Below are experts of layer 3 (counted from 0) of a mixture-of-experts language model. Rows are named router (the router's row for the expert), gate (a neuron's input weights, with its number), up (a neuron's input weights, with its number) and show model dimensions 288-383. Each number is 128 + 32 x the weight over its row's rms, rounded and kept within 0 to 255. Numbers have three digits each.
After each expert's rows: "comes after" lists some tokens at least twice as common just before its tokens as in all text. This comes from a sample of Wikipedia text that the model never trained on. Tokens count by the router's weight.

# expert 60
router:068126099135142134196139182126102102113135158162153117167150128167153175147138120090051110096099162164151131162129088092144128100123154083168217160152145104100149051132198082103091123132093150162134116132155167152121170147143163108161122161125122116130168117130161129128136129148067151122
gate0:092152053148159166145160120096108170088119205117123099154128105120111114098127178110120139172143116123119140133117107154098075118117163146078133111157136109154101151145133112141138116131116102118038084121169102156082113110125137113102123111137112204117136103113163104114147174088114145076
up0:163106063142137165129071080189120164132141144087143142144164179119155080116114156112137068168114082142090143118146139167065077156149148190135058131144116065116128153124111091124130105135134155114106120134150097115155175137109163144073090088092123131112130110182117171144107071095098155172
gate1:092113073101075151116090119152111179167109124149129138096156121075093144129133128158062115089134148051144088119087146169126159165148117079122190125082083142165071124130155157135119083181173114120104141151174110143148134120123164116193127126132134117182178129194154117163152149153109150105
up1:145139122156121119131141064176090121094096122101194145122130149087129107126151109134141169167144157140098150119148134112144070123072131127112053157144160110058116184110065122167123106157093118098155123120148207198098104141176147134128106090153113164124099184179141132181132099196119156149
gate2:124081156058060122176133115210075126161156143141082159143151111154145127147170076123200159160052108181130133133106102120125101131132179117086143106186135119175084169088145105090144165105091103085113169111124133115175104124141137166097166176097103134133161139110188140075148125140098172143
up2:129147137125126120029129164116126144091097079160147124116095141110120153193108095119165113099152098076170136149054102138138158116059153201100162143102143101150138150174067134149154121130124161110130150139122080127150112141126163123071152055114126180162168154227138101082184100091091136160
gate3:094107169132194135126145152080150132143102155150130106128115085136110165185157113081100115144109173123123142119086142093122140150094115161188104158072113158179126138159063059153128093183139080100125077151205104092116159120126088097153082232120134085098140149177146155151113190064143150073
up3:147203135144115154161167120160164137099128123151073117124034153157053050091132148119068100124070107087169135139135163110125068122160166146137130175108131077101127101143118137144164127134130115121103102096157130128107135168106165076127115113079101166068186160129148197102114116087085080077
gate4:133127159049170126123113137116122100103141141191129120063101122041102151147133154137177156100170147133163166113129148183155197170118136143115164122061130140059139145146112092171152188162165131133133176184181103113137134113161136102109170168161179148164131174145148172123144145168123067103
up4:143147108133091147132174090081147128123109070110145137146157102112088123123117093129127072191066163129180138128152169111128121081083081162120083171192137121130138110131153168098109063056148129100135202104056152126143090145120107128163178118117154112135097129095131114229135081154058163121
gate5:155128113143126115118163144082129090103119099088154149109153128113149094111115125185157170122192101115113085137114111144121171156084164092108097114093139067113163149102108150115152102112165127160174099139113121074140116148172175149169123153147150063133094145111116090144175126049078128134
up5:084143104142088176077098133061148121163160145115182124133138177078105135140186100123170189099079143129085155171125131143194174149159149159208096112099124117149162054117126088124101121134132185122113163130135145185103133135124102073139140161102153144098119124138170135102121153129134118120
gate6:155065150103121151123111136095142135136165105106108125084128214128145146122102083159121063138162160149119159138116101139172132141113074132156111147159160114100128136153054129113125105192113104114075166112076160153120165100163102117155087155145141150200145111151114132129149070112117103197
up6:166132079144164146168125173152141195120165133087109081091160172163120185194121166144174160083109147155101111140139159120111152132126109171107103098163120096157108099139094090125141171185118093113137143144124166155129099122200130136136160141152147144183162118142087105119118083082139137141
gate7:113132130134157150078153130102103113103183154154112131156150129085161062153120137099107132132116152152099141108202095094113145159133146168143166123098066152144149061117180117065122113197176184144084173122134143091122138134076088085153161185122131109146082142063123146096113131080199113089
up7:104164133175134170110164115072115142093172093141155127094072080110101103084121113132137082140138109113175184123154182092150140188197181121099133133127121063157139100103120103117156097141087113202123149097144078158111120098115149102112081148135197081103137129143188110167163170095130153157
gate8:105090148111138144117125080166085086144153101088155155054146090102138120097112119165173121098098152162114125172117156157184071169159080155155114069119174114144153098080117131098103124135139095084153102127180143115125183153120140124123144097164164118134170071145171148127114114096147132129
up8:128071103128123171114135109124132083104130149114139157114056145143167089166102163081128078032155108116102159089144147156129076169161165136106122110143084103092162125098113111127154120152170122147102194137154096113091146092180136096163170111111118137092068085078152108071098103133153130161
gate9:118130111139140186152116155117137145078107107170117100106116157149119154138138107170185141155143147152067157094095106124180158096120112179151115113121108138147202095125132157122088100102129186111106087153171144132123165114084143142137088153125073119118074133130110140121103119186095114193
up9:112114119142129068121118178116111118138137160171082120112118122158158175143173126168162118120163175117139109130094108093122103113086102156137077133155128176140055120185115139155131155143070140052097070127081178162173093116088104120095118098159169110140138096101183148140162174154114138128
gate10:142180143139129098054083158107127123166162116147095090183099047174169068074154141175106080101109154164124116210120157097120136099188164131149151101144126079176149089085137136124073085157150146094088161099161117127171145113115177115143101108146133086120098142115145093118089105154068132102
up10:136108104108116210150186106153078190147110135130164151104119136078066088126112065100109132082107140068099148160057123171157164077135101171085094118126140137115155120129147112121090168112157142169167145192129146159156097163105120057118134120136132111145118109178159205114131132189187184086
comes after: " | ", "2", "1", " (", "–", "3"

# expert 23
router:059134164115118090203094163116111139119123127135137126201179136158173135122096103122055029112141163132135102139144053170111146171127127072123158162161139109130141151133179090088191110127146144135130143170147176088101161140125173147159155201104111119150139127074144155179159161121058165115
gate0:149160090145154148204122117117165069072151033136114149155125133145162074056118020168134143190143137105133080150156120090116154106135084078098129129138142158163071174095174102158147133146154162111123117068106119105168101074137157132121132068151166159119166165130077103126100110147121100158
up0:133117105138101132093093102124125107150095113130110122164093148096116133103093099061100091177142149172068147191175111183189030160130130099119127143155111144111187079123119185063077151089139112085114093115133127129124191129086169069155151126107135159092118123110072130114181148142120155142
gate1:124107156096146197186081090187142108143107135101084142119140131132150125094157154124202105137133158108118105120148090141091107139077146079144132151133192164130111194128164149156136179169125088138136152091120101120150157110095081155148146105122113133106079165156103110075125157131082108124
up1:122123091142152150072117130120126151129106113154192140133106133149154194110132122091149054139165142198101141133098111144184110161128078092173142163036129121185160103140121150189083092139147100104119206178091203132126164121152154095203159156127132117145168099150134159136117151207104151158
gate2:116165120120114157100142131159079134119125122141148144062142169141138129197121193128076131157070077114155175092151146149122095092160101155194134102101091132077218165134115131131198109184123174122134124132099079110127133138140130082133093168152151060110117105179195083038130119133105127129
up2:110171053115131070123101110076123140069200110094053112095084179151145095139111118098154153105158137141056112135083103108130069160094164111132171109184146131123140138138116110171118154164108090084082106118122159149145133152146093122134116082123152108073121121095059176120114149132095122140
gate3:141136137079202165130185111132153167109149160144119118161141090137150124110101160105196129144112092142134153107146115128161191075135193094140169112117112096096177141108137147110176091103150190138116109141139138056109129163131109089147135155096147148144093135137151124093144138144114096148
up3:140178177081139087113077098137115062116128108124140140051169173113112137127112155079126144170157091137099129078143083149106087148029139159142102199089138129091160077141124090160182148077195070160155144118049161163153148098135114080106141096126158104112122092145165160114145115177134132142
gate4:063204075097092157175069126116117129083077173168150159049122152156109123140132147089139122110107155193134092121097091113093096114113104100167135143127132216165091095109136175112180127162137111143132152087166177110142202123085081136137186116099156130118134084134126156103172088179103151107
up4:065165120167106131117143093143105135149149140140132155109106094126132188105104132163101122097144122132092126137065132173104156157061124120070108145134164162097162077131082111198147187074195149116029141108113087179060151142142117181088168165087080134150111164127112159112158118151152073085
gate5:136109147088152110145150157154141132108127174099082159122121139113116098123086102113076099081133153206132180124135167110091044134080202163142138120117142165136130128116149097125176124186092167096099164138188164159103127091117136163103084133055094150140157144062165101111128182193109175134
up5:127080069142093129121114095071112189080143128115161108143148146140151120158114145086136108084122126130137126129137058111141087079165193170103104095156152151117093061151203092141172149166132136138194077136148108134074134066144135118112131162105123121141088182131141099123116190144102149112
gate6:168135075156141052228089167148130173131138125145108177146127221139108135094075118157101121169099135150169060116152118085119122109131089091124111075116128144086123122136140160128146198174137163137171143156143101115149113109150166171074168073149112123164134071090123125151140112148061089169
up6:092158150124085098123130108084158093140158148159128125172090158126124126082121124136097120130081106107142123116106140067122097103197097189107087079217163115151094124123100124099150117160120138088122097150142092080148092109129132195134102096082113124122079167070206137155123123133180125153
gate7:133148194137136138157075112107136181140108165130099112171156074078138158125123093141119172179215141114080097066124068100144153165123114137131118182087152146122111049101186188164147133144146119137146155085158128139180149124095101119133158119114145116138144112133154133137088166171178099094
up7:169154136113153058110091143117130145136113111103082095143106121092047146150167113094135104129165170183128158149078155174102136171155137128198156108079159121138084151139136125116087118121119078133156110134158197103111165156097130150164089184099070117095208123124167152118075102126105152119
gate8:102116115121137159157111032174097126176156142135155124131147099133142150138117121095063124142174147135183131151131161177135182155139134110121117074104084134080083185170176114081132133145089169116184136094187144086172088153138147083067146079142135121091130142066124109121116137147112086126
up8:122125130133192134126160079086111119082079110116103107213151105113132101129143180093040108094129093111147055157102110167128083191132154137109091104122132107133198144158097138090175154149155143111113108102117113162178176194126143159117147106087162128106146177117122105116103197126136130113
gate9:147106166191080096083080152144147071105134159102202156115081132169107136148143189119150101132126133129073124106179153143184097124125116064113144065108128126104176147088104080163162095168091147113127122139161114112135096104111131122126112068107172180113145116195114075089114076122084077150
up9:159095137139136106135095116097067183089181123048119143107143130121148106141135135104134115141128185162150100151146149211149149098149184170187070160117146140093120153107158148107168137142175103149156106171150174122166166134160110100112132090150156133139093097152192141104171122159163157122
gate10:126122136157152081094112112172178140172089206077090138139113157091117076116140146104105125200082130084203179162093171135085084107095145122125160118107137170156146101117105154077116155153178157117101101182132178133151108139190130114103120105138125065132162130116139131138126162132067166085
up10:144102074086176128115118116128109150136182129112061071177165102142105110120138141094159090135168146153127097120112133094164127112147160139117133151143148125147121153181127145146095123157125090149153129112121129152103122158131136069164102130150195111153120112143075106139157088069131042108
comes after: " | ", " ", "| ", "–", "1", " ("

# expert 41
router:129086132161153171121144127147147136128038168126177071147104099141172101134154128134108137143152130163130089170095125138133077135180161148118126109066106070210143104128107136121148100161140118165107139121137142107094178147093078138138104177151161167151117102135152082103108169196162089159
gate0:114137128080168135175161120132187120131142083112124122118083151130207137078110066111151115149124212171100083124182109183105145151141155136084091125110115120151128117109122126157136054079101108127169156165163085140121147088170193149075134092126156130138152145120153082159105122112121073110
up0:109145119146053142061105185147071109152100140193148156128085140137186089119125113167122192074086072173104084120140105103124194100135116112089206084187194089193113158153096115133112152121086131114152112085099126155141122066112119120132086117129077099075157195119152083109129167111142101075
gate1:068165126093166073189110177135149081127121159126081060098139182125167156103132148192152155166113159112176067138112130154106122082100096211093149173117086180174107065074094118104119139096161109149107076130104085134168103127135058070162113103103086124131164132148119070107125097124136133066
up1:107158175067210181156160153166097142113100113094115131095133054124128148078145095209118107107126119182127080123113139100129064141085095134107081137086125121127097067119111147149171109126090166130136109097194139049175156167167150145142121133092174107093181072153132126136150115187157136157
gate2:147069102099154131088187114074134110154108110135132133165130124122090135182144097068080150158149161131122156077156130207121101143149099143156190186130098073180096131139139163110125109154144091115137065105142149130102147059087161154137169141146146120156112129119124134155154119112110174154
up2:164091146111088114147117105153043105120156119110108069156105098132076121136193161122116111119156114119085077159154086065160139199144098128158170099115118166186109137054140119104163126120184165125107116139155171129070094190134140173148122142097115105126108156124208183116196141084084054130
gate3:101134118118131180103048122138136155150088115151145150134153094120154106145157118073143165110076174179114169161089110165115058169081099112136104150207104075088164103126161114079153107154141151126133119135119118120107151121147084143153113135156183160133163096121120144172143132123111139161
up3:174168116103181086123180117124116116213057138144116079144197130118116111113135116125105163092108095124117120110100129101138148140127166141128123119086054137115153130141163105120111093107087057117186123129092125193119107113116132051136160091169115112097147149132112128078132143124093093167
gate4:035076110112126118076183163129133133137165182154151074181144035128106099138138150130129072166168104118159089122090111156098068083127101119126207122080096068171146101173123139138138169117071206142113150102150124129111135148088087152157137106149065184079140109139148114116146127200145128095
up4:135136063117127103099141182095153075147148132165150175075205123120160118117159108136111149129070182070126059087083111119127142206109177125109155154106115181134106146170141096064137135063128140136152160145080161157101158120186148183101123178146134143178133065137113130093104074158127120148
gate5:073106134182102103152113149108092114155118111092126077102133096108128091107169182149123124096097087157164165153112076171097130126102108143133090077147162065102155137123126161172099158137134115074111150106147132138147135099092139157142120167113138139079008156167104134155163082059092150150
up5:110093121135058185126149065077147102163113114131093114132140146087083172123121094110045153145084141151144112121159140122134147171116148131141173115167108090141134081130160072115127131099130147158086136188119062134150119148111120083151115163145119093117112157089107122152078143091101087142
gate6:102136129090175135119178148119150148160115139157196076182129103067106170130127129136126072116094089136096103112104110187112140151083118097104081221166115074078158090112165129123146157080126116181076140113128183123109153128134103112166151167178128120156108076214150083138082104115185121145
up6:119102143077131108058065173198178115177141113136110196123123159117121176147136151135108133101103136169150195107146095102074118137105150103150175108114141066146087132130151165153162182184117137078139147033127154142144112163138152127151143128128147109140172130111105103165125111097100184133
gate7:136073105144154100101183105096167083137096133146113084111156118110127107183083143160097130187154101087149112216197150114139100137177091166163122136086152115126150105149119130155146159145124164143200149106179145070087132079135110113142089193133116143061080150097116126149133134161124102203
up7:178127110124082181149111121132137137152123152087178136137125068169164134106109078222116108161095140135112096171087123130144080172158113180104104123143161142138134128090160099187073157108166087063189148135200140097091114147169142166138199110064134090101171163162092117027176127097125148082
gate8:103128132125129119148148096175126109174166158182133071132100150181153143062096081141165107148183135185180126139139149086105104110141157128095170136090134171088170130141124146135100112075158180133159101137135057144108154041054104104091082128165106161142128139130180048087127134167171064093
up8:127121125109099095126078112118088130190129122075183071085155154104173159148128072185138174142119181138159136099166107197136184160110176117159054124121129104136160142103127135080135212120124083100169085149126140123165097126169099098130110123150129145090099122117052121082143099077114089150
gate9:129128122113191133164116115126167150132155175124082123146135083124093098106117163145101124142131146130136136138164038120081124080160106079160105141126162074118121145087069147145115101131144111104153194131145134075131133126105117133170131104151143107135173142147125105113139095184147077158
up9:171090112142109132175102105104135151175141144079126158055128116116158150119132164159123138131121127168180172070147140103148114160114145136113085161080091154094109120170191113103153101114128076153121133122133055149112157168151113184141135171153158131116158144127134135163133069096160114146
gate10:084089120137101129153116085135172184212143125094148060149124159158113073129153115147151146081084158073167143136126094103144135189093121070087130100118095079142141109214153127111105110132122121079129095138157137100110121103151073130149098137105155077149099133093123129150079162095121115089
up10:094113163177198141096116092148126095113177155160123130150136131145149160136112089059115131101148094137119141113122135191054159149138156112173164160108142099117161135159115105155129143149132162160172182214124133128132155148137115167176114130142123138163082109128091132194113112193136107076
comes after: "\n\n", "\n", "===", "==", " (", " ="

# expert 28
router:114052139097174104115110122130048141128080177149164113161077105179190096145187112141139132165133179145129074124121088085112135147205079120131116108147155105148183125128131065196089102144093158176097132142209150130111155114135187076137098100079095111112159114080172087062130179145079187100
gate0:104111159107101158171130095055184164146149176217107137157155111117153138092130103118135094156123104217109123149095150108135119143170124143075106112109147108138104156126126165203097152168203157171116114116163108146122130137120125105133150052174170107111141121132162136204093187132115139041
up0:122098193141138074096107135116108183205072121112101120103173166126129077121154122140201156069154133113133159092085142111100108120128152124132125092126055078146081142133118117101139142068119116132139165111119135142119099086153103164131125101135087147080107143149122109122104102098122098094
gate1:047080185131155107138100166071161147165091107144102092139162107059118132135137156098104144136109147143110124122113105144090099184105151083183125171173084149104091104171062139139228123086130132162113130100133090221084107140131142115138082158109102143133162152157158109147096126151152129067
up1:142091186127157148133131103182101121181079183138145101128125158139173121068188138113207124132155102130182150163100101085114151142157136192168133140184138088117110064152118154111161120159138131114158122087162103079119104098115159115084090170137112145071098143078158146089160114068157167116
gate2:144141184100149141151170119175105117165078108102148136126139145139145123111172154111145087093088131148130162175130120079090145101151090099147097111171080088140136143150184089142150170125179169112138190118098152152115119114201128079140099079137199062127136124096174130113064117094151149089
up2:120135093075113089101186135138150091178163113095164069134116162168126158165076131137123132125126125179048134105106129150162153099117070153118086083067100145141108127072178188137141141141170104122108103162140115095144130113109137137171170154098164144134172098087076103109066146118136100093
gate3:167153142188134122097113095141153120163047134120161080131116097123180154155146109151151112112122139194124129111153102201134118058136159148129105128083159060099079132045144116181122103075137118152163097122150087106121118153108123122145108142145188122115102147123088071072163203115157087105
up3:120117131145130109101124109141108136138162081177105102087136066137134151192156129103170190080116115122201160142139134187120133124117186086103100078098160163141102087077124130118164183102129155066102097149130171157119106134067073131146098153098126161087142118176186075090153150139116092075
gate4:134036127133104120123173087094121089137146194079153146090192132176142081107067109152149051127105167097121099120133130080087111149127181140175157156170149116109081063134147112116120083091115097126147111098143142068124073120132086187112114167145117112141071090182168126086114128218179173130
up4:116078099116110038125129115109088080095127149151124058135147121147134082130135134104162108114152069066030114142126115167126124097090140082115173103072142152167164131110141156144097135111120096208137120122128127122136145109136158152075103081138110106153160170077085058093099155115102139136
gate5:092110137147119102143089135104123136154118141097216132161168106135167104121147128172114070178110158108149036131124132100157110178110075152172067118070163195119180077103096100127167074156082163144158119101086148145157146194162077070143177069201118129105150070131135202113114146154122098128
up5:141088158169137130126122090155134155204104150060185126096162102059133095118156172089110102139171116154178061146088157134162104114074130167172076111130165162187119168075072138129136094150152129115061146073086052110153142145142127159096157114109149120097103079126140200157134097101155166090
gate6:109121086092163111179105118165113115116112171135087114188131101160076145075179100089128091166138112139131169156140134114134158077171126092097132155156087140201102175101161074089113096120153148153137136147127153069214168126163101112174163132149134097108141159123063163082137131133090096152
up6:147121105110169138157174104076108127132155105147143097127147184087131136064146112138098124125083138144059144108123138116154137137119170109127165054146176117089103188080127083120139132148150127110114176197112150105112095089147113187088108141134097124118124109121104098112087135146155172137
gate7:173116090146172074088167099095130179159106120130097119092120142104102084207138085120112050103112147111129107155128156112139116103153152189140157138135100134143081141117196117075117139115118100090125094168163081131131115096148100130142171132172116139163137101079148070110140099101156147105
up7:193169164163064170155168104173093112120114138106122123059137145131130185121077105104157155170099113135118119177104146141067173075120107161070121094187174077138133144121131122149110113104169123090144150091133081125098170142089105131109164142165131119097135100126152073164140166108122099116
gate8:113132097088112118131188120099081128097140162131159106102199104131128170213099110175143176162157191099140190159147153079123182160186108133176135092124124084170122184149143136113131141154158129110141129155123167153141131145125174159094132155157220140122043143102165093105248130187110120102
up8:101074158106123145183077096161084108141122139210081100181154101098086201105146094119078093145156138100163040170099126123149101112139154172147114153095099119138123105138152135164105123108141148157107158163157148164102085136127091094162182148139142106124133099084098118115116120156119088153
gate9:188151153119080133124094070074150170156126120113125099168206134165156128094129091090158130122186146122106123098126155105184192155134172101131144130121135134159141133076083147163140132116087121121093137130094114139130072124157190142136086110147128185134079132169087139141114186151139146132
up9:209078064075155032152092156180115158102120127090081145109071179138152084162187168128141091091155130074172111068137119061102096158079130151130132165127186175162073094072161160104110074138122077107090105114129135084168120161189157161125123139173131165118184108090176160136144066145120141142
gate10:143116106163039154086103122155134181062063149133171155092135121146151129174188127195128136110129165110133139147117103124105113180114218096130121114164096102097135094114171095154075106102162071115123146118144073049147203110166106126117095147180073158117141092176132110120168132093158123103
up10:130175136122143112130121131102119132144084118155180156064147119122111125149160149135151120046149147090156125118071128124179152163167163046136175158165130158132110108147163135114115154141110151105185135139166089122126140087095091089131115096085126174119141100077063186127088064075121114152
comes after: "\n", "\n\n", " (", ".", "| ", ", and"

# expert 14
router:156106114157148079108074112160103189094091163099129086125094107129215089157163137137169048140162144144190168153113130108092110236139083106099167093152146157123100094085145101150128057179120084156156150085156130083102136114137130152109083174153191143157143104065197062117144113176155136104
gate0:160115173097125088150159188172133196098144165170117057147095133093123069182217116207120084127149182160044094115118121168070154160121190117152182145193095107162126145088107115085205167135101149137157124180183122162140166140209098119158099137149167123115120133121127139118131179106116115156
up0:155067116111146047112171143152103087164106170098112107126159138117131160147117097179105188125065201137119113141104127140116172110099104134163115085147094137157133138064153110193142199115146112095119188099047142142109171153087166110148196110114126117145101102217117110104119122145135088127
gate1:062140163143164203133089161139117139113175144148096079121154136127194085152083166109159096114151119183130137193136117118129120122135097185134083106123109166151173088113080154081185153093112097129157130042059143136155109104106095155138150124103166167146098162155112138110075171114134153149
up1:080133095164135159145124111100134113091089121147113156097092139121085146204070107108126106105156123079090120141101105193134200153148120137157138085105086125078133088165082120096130078150103160108192170161082139052148108129084133129157139167122106083148159120161138136108106138090073135191
gate2:139084117121151063123084091185126124109092136164169057120102174094129101099140151105093095146162137072148096200103148103134114180176100152115088181159144127059192127063114144182097132190124158181147132127115086103106109118131080142147076135152162145086083141108130133105135108143112148091
up2:110172124175237123144144135116115161083114090190107177155132113131170109152022131111176158131145096165097122115132081117131134133183194123113158093136130099145111103168144132123120123102111078091143181101131140101112089099087095141154142099127156162088139129113102200125077157194138141099
gate3:146125129137091147127099118109131142151113112151123033113180155072134112187148120086098124060126129190129126157195118105146070113187124157098159142124154112169129115108153123087172054172087062121156137142116100112089089105086074169186153109095133105123132123061164130125206167146143112166
up3:124131137107130157186049117175116127125164102129118182162156142099144132180151152099110206130120197145141128134084141127121149112123125103083092138116157117126151120145104135140147131059170143202147164143119160078133162108087127116135184137177112159075123149164108128161120126139107056141
gate4:093136139140139150208192144135128165183154152079139126143116136149099150153111137154144126082169133085156127138157155146118170185136184021093182079100095137125141106187165152112078164151126193116129138092117127135116121130132135134095169190120084159138129117117202058127159120130155094149
up4:126127150065170069144165066167158096126075123175107164138112102119119098159092132131111127128112134129141169052130105157088133080091179179166074131142127151096142139095050125134121120078171091131068139162134087146162081163139121133165088145117097100104117117141143142153158158161156133095
gate5:083102170081103098086110105142198174130129106141148143172189110188183136167092136106157173150098119158156147133184075157103134120161069109108151099088158088072128059100089116126151120176127102140141186076085149138146102126124124126139128150111132101127125094118189180097155129123168098104
up5:000131147154130145095126127140148178125134103184146124133148113144145066147093108099147169105121099168092123145054126081181143114101152136190099198098096163083129161119111093153092163108138159091137131164158129147138112142119158103205179096141166158134093098128076134131064074173131105134
gate6:135155121095133101146119203136145157119114091148191100095155133138150165163127129255129157121159121166176128103143077106176091152151063113104115166148164149101138143071197099111180184122156100111158111114126083120119103164184118117134048184086139050125090207149164099133102129155152061110
up6:112123128129086117172154139150134058179082104107162143116156147121115113119122108063155129170158140108110101144171172123115142145128132119118118150155058213157137072130125110158201168160092138095082180133138225162103044158106174069150176146165160189156097120150157124107118190153066156150
gate7:175149142135132112140121092180089149085059116077175099144095126142159133149179180147122162133107102148145132135137102141149048145142161068056122074119164090113074109147131115143150152156140155134158117119134166139152169157173154137147149059124130202089110178053102107133141031186032095116
up7:165152131091092105072098137149145074144100110168141139118087064086166107155174140147131090162120096134150149241120136105114103165085124163131129113084102110127157127116065138148140109134118113169164099139165134154160123131114097132154165100102221121104158088125117110170129075130132111129
gate8:097120134156126115140117191189117125118088173101127118165102047101132200122152115128150171143131168137177149167087163129108165128106147100096072141182113177092127107106113130146093109143135127153180139160077114101185143157169050087157106152107165122130153199148140132108078141106105163139
up8:143115177154165122203114123084115066142090137156139113139158157090076123121124073112147106085086086106145089167186153188139166174144110123143140171108129148090147156083111125182101176110127112154131116114058102147182126129097156108124174122108116128093061132091170136085132153091069156084
gate9:106112140135152159141062146168145161089146122135112116113107174132070111149169116105168108134170101123207143150136124123089117109102196132154129129143100125134139187119122134125138150124165119152090172161140077158151117143160037066106135105050165122091186138152132176080096134081120119109
up9:149107147177071110183094131109119157151134189139110199098140175125081182106153050117098159112136175125121128189107076049117137096153176122187085100125061200120140138083138136151173170165135104226143134104191072115150160079156103138121168095087147115134146122080074160104123137124083170132
gate10:123089152119111108174063137156173129148092132137095145145116126114133172127147127125165123114134150158136147172137117043110124139160111163086078116152123095201115100062177151177150088153101108193120130160182125095142096142128072116120123138079162173177150096163130074122114140118140108102
up10:152089156138127205124117148129195105115127156097147157147154063118145172131110156163170077141131085102103104098208114131143144115142097091095164153079149103127049107172101202166127129132152117069147175119154145165140190193126108101063126119146147146114076172102087146139160131133161156129
comes after: "\n", "\n\n", "2", ":", " In", "|"

# expert 49
router:152083125148100109175089159076086169146112111169136091142122114015144077090132062137166141179162179117143147082148059169083116103146127115107158109150090089163179076114180162065131104129145111148101177152155178103125058099105129153151109144104165125155124119092120112104103139118076120168
gate0:132097108190091110124089093201101183127111154126068133110129173072171103150132099154118105186135111127137162135072149231150127070106110145128144157124074155143150178078084185089067124162185136097135088184168154104117138115164107156100120081159141086169189128118127130128099127123123173122
up0:163096154115170139170093115079130131076165105107120163099131155129145144160080091130112174100154077162120181114148133158069125144088141154128151132139120154122082139111096124145047132120152161079150160171152159142104139124158172088077117139130075072115148104080106103119141126118123116163
gate1:162098117142139139168110092122128158125080118162151120140135121186089143139208135154135157156135172128171122056179089147163114129198116135141093123164127108118134154102146127090104144129108135117135208121147136172134111108150141153150179113100098187127136128107196132169126146161121120125
up1:161125090153152134133154143205139175160087162124116117075097126083128104160162147082130109178106171174109187149100088159113109117079151096168180095138141186150146130110166148072162096126111164125160134161143123104092172110146101166119108163157113172094177143112143172095168167156147099187
gate2:078153146103184113091128173114088156110102143137140102109153105175108095129090161102116151105136065121091135157102087175147183128137172140111193126113148104118191143151136120137113134107151101131141155154138119093099099145177187131151151101154087119121161112159080155100118111116079187091
up2:111119161128088118120107170130145112151145153108112093163133077119134144086099093149189137102129076159118074099183129166135102144179127113132064165108159132117134135141141135164128123154086110128144119094172185165143112057103107149186074143139161195095119135106095175121155153170100066131
gate3:113146079116171128133126140123145132159093090155137097076150129151028086081163050130107157192151125177132191119132128145147156110057183100125178204096080095137130172124092092129109165141111124117046115115128162112170073177140107093164138141126177102159109097087142131164115151122093167123
up3:197033147056177156107146071123100094101123086123150129114150118136128055171083085144089123130139200145180092148117079104093154167109159137074077089136108116118077094132114165135140131150108140177143165115123110150108146119117166106139095112116109107121151173104213108079173113157094116150
gate4:156143112087131161101106091125139164105067134143128120104096073056104132064164123133145130119119143150080171118121116163129178129153133113096164156131135183119190078084136106091134121157188155164067151164143116064155084079138110163109099154122139177146106116125163142131106142120108143094
up4:143129121154103057148131097129114140147097130112134082158080088152145139104151125128140163148113136129091183124094087083176127120148147149122152156122129137120126170201147170083151112122201130191144132057134122112139145099147124088136129132170168088118141108155164141128171070039170137119
gate5:206164097126106124101118151084113118149126145139145096177087088053144091121088119177169077092128145092149096119154171117135097151126102088123122117064089149112096132193126088131108117091139175147179209117123153148164142129111160097100162171152077114112136113153082135158120141140141124129
up5:082112114108134172105191122115117170105151100159162095111090126128117156139138111148147140103135079132134136198090135148140140143177171082077140130070100076094127116124126151139157114091093140198176124150145071098175092089120148093115093132077140123176138102173168139070141122134142139133
gate6:116153153038125118157148151141064058137163082072099124116134116165083155114175139109089141173147180105107133142132092158120189122081142108141110114066149136095132126089159149160166110124127098103139142137188158095147179152154146117180095051130083159147091186091172123169127149137078154062
up6:143139091120143146155110116122158111124184098070105126129102133192099139150094088152173116129186138142133094100133132133083113137172141132062113132110142166156110173075167151210077115169104127160138150127092132134121168146150177106172183125195104163140129122081112085142136122129070158162
gate7:115126106073146111134121100128150186133116118149113111145124122146120083120162160061081125152193106131178100148038066174142128144083097161117147142103158068113159153156178141163171136148094217123178114135142133108090160081172094043144085074141113129143115109156110174205136173152145115118
up7:107180139061091062078150136133120089174094159163161089135119108110112102094172162126078123150081152160093132090139149147137187162125107135099145089113146182135130086106134057145171125076088086177102087123121122078154098131114149124119178169150076138141094139153155086138121106145154138149
gate8:171132126115108117142116134114167095148156129107173077092104110105108125145161123101124066114099182142159195119111145178143158085081174094101142142153166134161114114137109104098061107101122129101149137085222125064129082155084130099095133118092167164113178117101127074144111124208124136167
up8:167120109134122151153132133124112125067120120108101153117100106117097101124174172067113138159112151056158106168082088081064145110156112136174174165148052185120120098116159107145105131181206219092122114089058191079121118174077123084112148129152110102152122135127098137094117140206136096083
gate9:060106098027135081122166155101117140180110109138164120161093101155128090135159146152153163146164133122160168071171132093084167107123120115117172124153192114147122119187089148135143078138125130131183145119201137089133091132141105101052112146142072129116093169186170116102170154169138133090
up9:090138092144146130168079110149116095182130130056152177132129126158123101104087165061154046138137106061106170163115156187091132118129137186194151108127124144085154110077124070134091174205101127146094098164069123129132136124158158085144107112119181115081092131087127121107160130066150135084
gate10:108109111097144130142103146159097087169085124130125145114117102120096062150139119114165074127173089164193176108203132123110118119182176102131169125165097148139147106139192115119124106123081147145179130083147093101140101062140132118167133161081114147148137154129142123100151116083056155123
up10:171159125194121163144124109144144126131090124160114101147086166157147121095114147140132119106110114111172108192118111092158161151110129080166166131110111070079027128146135057151144125132147163155134069149095104058218068094133080170101150105123157096165117148100088106189101083086100164132
comes after: "1", "2", " in ", "–", ", ", " was"